config.toml
num_hidden_layers = 14
hidden_size = 384
n_experts = 12
experts_per_token = 2
d_expert = 192
d_shared_expert = 0
hidden_act = "tanh_gelu"
moe_layers = [2, 3, 4, 5, 6, 7, 8, 9, 10, 11, 12, 13]
router_score = "softmax"
normalize_top_k = true
routed_scale = 1.5
balance_loss = 0.00831
balance_bias = false
router_z_loss = 0.001
init_std_router = 0.0222
lr_router = 0.000511
num_attention_heads = 3
num_key_value_heads = 1
head_dim = 128
vocab_size = 16384
norm = "rmsnorm"
norm_place = "pre"
norm_eps = 1e-06
positions = "rope"
rope_theta = 10000.0
rope_fraction = 1.0
qk_norm = false
attn_scale = 0.0884
tie_word_embeddings = false
parallel_block = true
init = "uniform"
init_std_qkv = 0.0181
init_std_o = 0.00342
init_std_up = 0.0181
init_std_down = 0.00171
optimizer = "soap_variant"
learning_rate = 0.00134
beta1 = 0.95
beta2 = 0.99
weight_decay = 0.17
lr_head = 0.00351
warmup_steps = 200
schedule = "wsd"
decay_fraction = 0.605
decay_shape = "linear"
final_lr_fraction = 0.0
batch_tokens = [32768, 65536, 98304]
max_seq_len = 1024
doc_mask = true
train_tokens = 372800000
max_steps = 6097
dataset = "wikipedia_en"
Below are experts of layer 2 (counted from 0) of a mixture-of-experts language model. Rows are named router (the router's row for the expert), up (a neuron's input weights, with its number), down (a neuron's output weights, with its number) and show model dimensions 0-63. Each number is 128 + 32 x the weight over its row's rms, rounded and kept within 0 to 255. Numbers have three digits each.
After each expert's rows: "gets" lists some tokens that make up at least twice as much of what it gets as of all text; "mostly gets" lists some tokens that are sent to it at least half of the time. This comes from a sample of Wikipedia text that the model never trained on. Tokens count by the router's weight.

# expert 0
router:118185082139125117132119091118092134093184108106091107140148086093095187142169109135134166126128151132151118183154126199156135099141141177057099121097109144170137156161130141122116122140147113
up0:123132080182140110131113215087128123075076136127141125078144150159169085141191149127104096103140214157085139135143148113107126091064107174162144139129149132107153150119113155119127061095146147
down0:144108141056210095096191095144128079108111092109144096173133183121179096126111149162093155130138156133036117106114196123151117068152132132101089103147129102137149101151141088172150161170125134
up1:129142146142122162048129178184088150172140149094125158125122176092143130118159112136142131139111116184105154148143148115132051144132045109141122128086090111119173169158207117117101120170144084
down1:110137123130119129204088082060181070111118134135085197112137112119179109117106129135108192136141075113124166103122176175144113142112111103082157105145202098178095127134121182201120164083136115
up2:179153165118108200144113084160122162152141120092065117149094141159101104093111116148102159173129120111110158095147126090146118091073156145146117051111096101117143144125132144122135137163137151
down2:085142093120140153075100122127152086107086131140123136151137113089058132157193119126143106113115133126148152137157097204129153164178154144099123144094157142067115093168144101145132160109135100
up3:138157081081118133121166172140146130121170159067149162149166017114079137115095106132152133113099081128177141105099066135090125164077201100139145157084102123122122109126159155124137096102135073
down3:137124043163081151082103096097143067214141125156147063063175169116171083131097201175180084128078198084155160113141129155120123067146141106140077098120163151125180141138111212141184117163084148
up4:098096098111112069092114105146099120115157128100127098156099065149114080094155123030199199121146166166111073119147105161086115144127158147129171126134128140126103170084107112138117126149096191
down4:099161152117130158153133142128140130127081098129103141130147159148103158081108115213045102132101138097117157151070173143149048126127123086140168120175189103144117153079071169136142161183117133
gets: " the", " of the", " The", "'s", " in the", " a"
mostly gets: " the", " ", "'s", " was", " of the", " The"

# expert 3
router:089163072103136164143114170120109120116069077106023167113145137172191149078129159063084134103100100125160117153124046094126229103132148129109116186049092174125104153129170135058116125152161104
up0:134144185117089149123189123162133169088082136104104125143101152127156132124110160157150079150171128167155143100146141141054147142164172184148091134123172137137117212091089159107128199093130068
down0:113103147112122154123147173105141118101163085126153145113108076093110095127175186154127188123169123096123101124167166147110200105111111066197107114182176169150155124106181118120148080146136082
up1:121131161107074139160133173118097160100131131147088091080143120052117127120176077089177107166168124157136167095142144133107193113142090104136116143141094175112131152166123135147117193210138149
down1:168143090156171105159065135138143172178111126156121087137119152155128107133168150147160132123168155157108088103165141092137091077148151163134128120171103115117161124090130156097156158086115088
up2:147136116107154156129115091123140155143084158090124192143169173107168140143202164107182114185088113145087120154145077120120134061106082151101241123119092113120118090094108153142120158169130139
down2:104102126120128061055098140111122129164040131083171142118106077135174133144176122173106076100148165129145090113103098126139080198128120117159177137096147132153111125158146128060123160107124120
up3:119097120148149125168107162105099136101066135147091143202105177065098095111094107065128097118164119149139099146132134096082103138136131151128195132156090152117133153126154157139202166091170169
down3:146163116142118129148129097092143115121052132130152102055133145092056116084133090170132078115108115214092129142174130118142100160180122176149095123153099118167127129140066156077112131076129089
up4:123146099072169086113139171148094101121096085155161127091069125105158134153094059162103118070121148079115130115167202137100137187155140110163126191163106135141147102155123136193043121081164160
down4:167084142131087123130088056170212141175114162117120124111089170113142210155142213123111129125144089144103081183105111099150139094144095056142139143178220096127177159100091184091175111128144110
gets: ".", " =", "000", "s.", "S.", ")."
mostly gets: " =", "s.", "ina", "017", "\".", "016"

# expert 10
router:139121139075181137152143142072113135044131078110074124148186119151145104117070111108174080101159166110209125161154078083135109114145131102129130105133168114110141162122152072077124085128142136
up0:106165190132142140087202142149119096128180091062112190170167161132164126185118129114168133162092122111156096100126089119119077130137100097115126128132139141133114115168117110119183093134121137
down0:141096145186081106160119110135118065082143122151149099181202142080125126182122117146122140075086123094109146122106094121113126107160051154197139144136126126189149139126144103097154110189137158
up1:078147135049140122087107121146137090108135169063114150105159112151129145130171131156115195115129155107174064159158115145181141141150181160118160142094121113173166155098129141101158079118136119
down1:069177122123127157124161209133145162082085115174147137082094130156161120134033137176160145123164132134191129175105089191152194081129085136128159133110170139130111103154148116145134109120138171
up2:130150142159157153118166116133146145118131129203117118120111068116130079165125143125136129100128145138072093173108171141137154120089109091131139112150121147115126079108174110123099161112130077
down2:125115165079051180133113203163127121055200108153070111166121171166137127107135168167077177121147113173161158175142106091109116151155123099130106082148185124154152157102150170120063051114112145
up3:122154113085150108115177086185165096134114138207107161133157123105093155163099131184138143126111084127103107178150110138134163179098083099142165137087158140094108144151150126133129114092188052
down3:139170177107142118149180137147130148074143153136103117112133067175107119103116120141142122097105094174134156078139113134113101099055091161116140137162166169156162117105157112097081068148103119
up4:137119077063084141151135133117084136114163099114122096101120053077107090115120088132090083120148138141136149118109071153179089099167144103154145098096136160128150152168156118143163134136160154
down4:119144118181133170159159142162167127201132201154104104103112152154156124143128138134155127131145150166095190165108129098099146186155141129143079049130123125135107152191116067095095148096123121
gets: " |", ")", ":", " |  |", "|", "=="
mostly gets: ")", " |", ":", "|", " |  |", ") | "

# expert 9
router:142124114142130161138189058180149121189117108087081150132135217157156169115073118089110127133120139110162132164158094194193078080127142120162140140088108126072117182115187112167132095047140120
up0:120107117090126165145138092144110142145182134116147135133103176151141135087102086163118107114165181140193137098052178113159140144126169117116104110147062171087133148126182149112148103201084151
down0:080127109122182107164150082102127156142121112127156150102118137142114163150131140158057090131148174095146162150122145166122182112123149127114137108134115135185204171147137155131152123139148147
up1:133150109109115096187083097075060101100150114031133118156152089187166105164095082137157060141145145146133125117137169106075124095098140102055142098109130116163134133160071105106152123056123134
down1:152109118155117111156113135103176128112110115168167131149106136157104162101146196115165116126128088155141134122136101083135089093121125108170151153098185146094080146058159148125102116145119174
up2:094129159115131188126040158138111133166104110147147164120034171176117131191071144149095129170166167174094135145123095163152131155123116105099108111153124119067144168061172120102197114144115114
down2:197139170121103085112164149089221135172122129128083125118091138074165139037155087083104108116106075099204094175161152152127086105199119145170103160095159149111094114160158148118124127152135143
up3:101090194174132142120139118148113211116040148101092156108125174111093136087135141124199136109107145136153079164179197125169095140091123168102131113140084183058145099161172145121117143123129091
down3:092117109117119128146091157166140161161125125184157124136133045151102103175073183115114165143091183094085166135084099183157162048151183092103131152153112051119091213160068123106115132067141144
up4:137225127107146080125128179125102104142111170098147172076121070126171099130149105138083144115145155140171147125209151158157137117145116143078106149087063160172109137069152112074161097103118101
down4:113110166158065141097134086110133161124136181178118134145141144158076071106094128173064105135107136170128126162099120112135102145100168118161107161121111070113132069186062119108135153133150162
gets: ".", ",", " and", " |", ", and", " was"
mostly gets: ".", ",", " |", " and", " was", ", and"

# expert 8
router:192121077117163148147201111087087086173134062131095142173099139102091116132130152134107149108131120112141155133155100165114153205074162167150105099058165160090130151083098178131096116146140140
up0:189132103107165082112106130149133114122150162109133144097113150148176115151122101081142095142095152147099143130149135165084037148122122149111103127167047131148173124098115158100179119139125127
down0:134141139102135142152168092153140146100177149111174130113111072165039146130122090089095130152097141167129144077100149129097093059151094102117116103115106167099104165164140164113099131075116205
up1:087140136094147137119138126102092075120163122198128154147105091122149075106062169147158161162083143160128134172158142074171140117170127114144131144112108131133088097080107151050084133103147165
down1:170129166111116157046152133052127204124140152118099105096191148073087177168144162072163122103102138157060153132146147173131169145174115141092102100144096132089202166143190127136156098179058131
up2:105121143111116162130128044133125174119146153110143100117135118107152162080105139137086154183190114121089119122135147162098132090142144147205148069105110141126125111141090111094080124123118203
down2:165142129063099123158101152102097118159086125130119138187069063106098108187185146185138138123122144106157163124105112139130124158152135120184160120165104117115066130133138127183100136142119105
up3:176081072080128090145153216097108120086060114162101154093117116117101147122098152168058122133129092077121156182142167180085079094116150146132195141129127162129142159138175090158149124126119125
down3:138101087167107096148142123141097139121152190088127152187086148121133071123129147142117145164073200091139122154136124173146091166099064120176227146168111142119076119131133093085111142096107059
up4:115115129212095140073199154120143154213104132054097113111133114127092088134139141103137125154177137137153112111111146095097103121182201162122111114085094120038108090113114128145127089107140123
down4:078174111019128086139143134161105149176114120150184143133081130107154160162076099136100156170127108127126172030156099141104141171149125194108155111117149144204065112157159164168131137155134104
gets: "\n", " of", "\n\n", "th", "c", "at"
mostly gets: "\n", " of", "en", "al", "ar", " R"

# expert 5
router:091125120114120168125173081153077039148128098098122155176177153135190138158129088124137126141128116114132103184106056156148135180156161167076178153120169115118144190148168082119133130090128149
up0:079117159140103141111142158124207129113151096175123170194136124160083153107142056125108152047018095111127112167182121138115166107131074169099106154106077110168134158153118081114135066053170126
down0:117214112145155137135117147114084090142128102136078135153117185113092127149097139163095107059122141141133192149137116134079163070197059133142104139071126109153096000089094171160116120125126119
up1:125122097125070122136088144111140144077156120090082102151138163144058105118136129187127113148081152104126161080108115131147135125119141141104103118134067146136155135092181126095186110143133205
down1:158135224153113132128175091129122118139093110123163140099112147130129133146116113062109119089162145144139158198132150096133064097170117160163088147125215121090083094124095130127129148107091145
up2:092085134080095143079128136130156148096094169111176163128070164118154148112112104167132092129130127154092124076135159148133116095070156133089157114148143169145069091095186073117122091104141110
down2:138143107115171109202157125126079106167184100091092067146132131118096122208142118136140140102087083099144080127181162105100188117101182086187111117101077114078141113163137127151161137110105162
up3:117157196114093182119120106131145142125105070136150135085114200116075141180163147180180147134135096118162160127099108122142156145115144074157107151142170167134123185089122161141147168117172164
down3:162107160183088139150161130172105146163139182089134078182109172147114126079202144136143067145111148106124138176154154155107113170128099165175167073140126175125192097113185118144150141107116102
up4:169091166158127158190122140132159149146108135101118057094100163094112164131075104117128102111200132149130114117123167139120115129099140106207111108128111128145167125103050184104128212138112131
down4:099195120128083094091164186115069143112113141210133167157106123160092128120112133140132144120154128153176124112134153103112131086110124156081124134153126182099098146081193135123152104156059131
gets: "1", "2", "0", "3", "4", "6"
mostly gets: "2", "1", "5", "3", "6", "0"

# expert 6
router:132156190145143173100138141102137145110159114121156112147120164170166151114072064085094056104184143145113094141106095054126181132178127133055125144137093094113148124155079121100144105047173120
up0:122138155173137127074138178142125105077136188075111151152134118142088113113158122154124101116116121145157136146127114146107153116130083146091158096091090194149119090141155110131154102123157177
down0:138160083054067061121195077042146136101168133107180148103129116071086131142135167150188127111138128127100074082174136083131154165138168146161109139125178141160171098100091119109083109128132081
up1:141134149148164188155095157110157108100106143164153093136103161110064082146204111072123132113193123200052022112158168067134114099074074178132132106132180181078146138189129137110148167136177109
down1:118178138069143102107113157113098170137071112134134147145146079162115150137083085141159112185122146123172157161151144090126131121109113126112126140109092116157076104111194140145104177152150066
up2:131106143086127169107203069102108174122135142065172127113130147144131118094121122086142121132144050107190143155136150070157080163122129093151146059171096145204096101117081151175103124150165095
down2:108110119121102131111069229101116134155167078172120095137151165160133157145150167139136132142119156114079105121070205170132113053094113129098108159130182092134113073174144067087205138163086203
up3:069136140142084135083149145129123070140148156080140101145147112152084081136179132131126167129119178088138136152137025160130228132195097131059162121110156165178168194139187100112119159117174177
down3:179150089200132161083137075168131106088127072154173118103145113101119156173206122108163165149110111168138141122103164119103116121148129132181171101078167129158143094118122163116083171119083111
up4:128081183176101191131168143086123125107062141112146089119171171094158053131147170084112099138137119189116107126088162091159154083120139189128109129182080108111125130090184088138128104113109191
down4:134127096150102077106088087218145152167132165131131107180107091111153166156122157149151134068135111113167122126200092095125102135125130143090130162119110113101139177142093202193157145144140157
gets: " | ", "\n\n", "–", " ", " (", ", "
mostly gets: "\n\n", " | ", "–", "| ", " ", "; "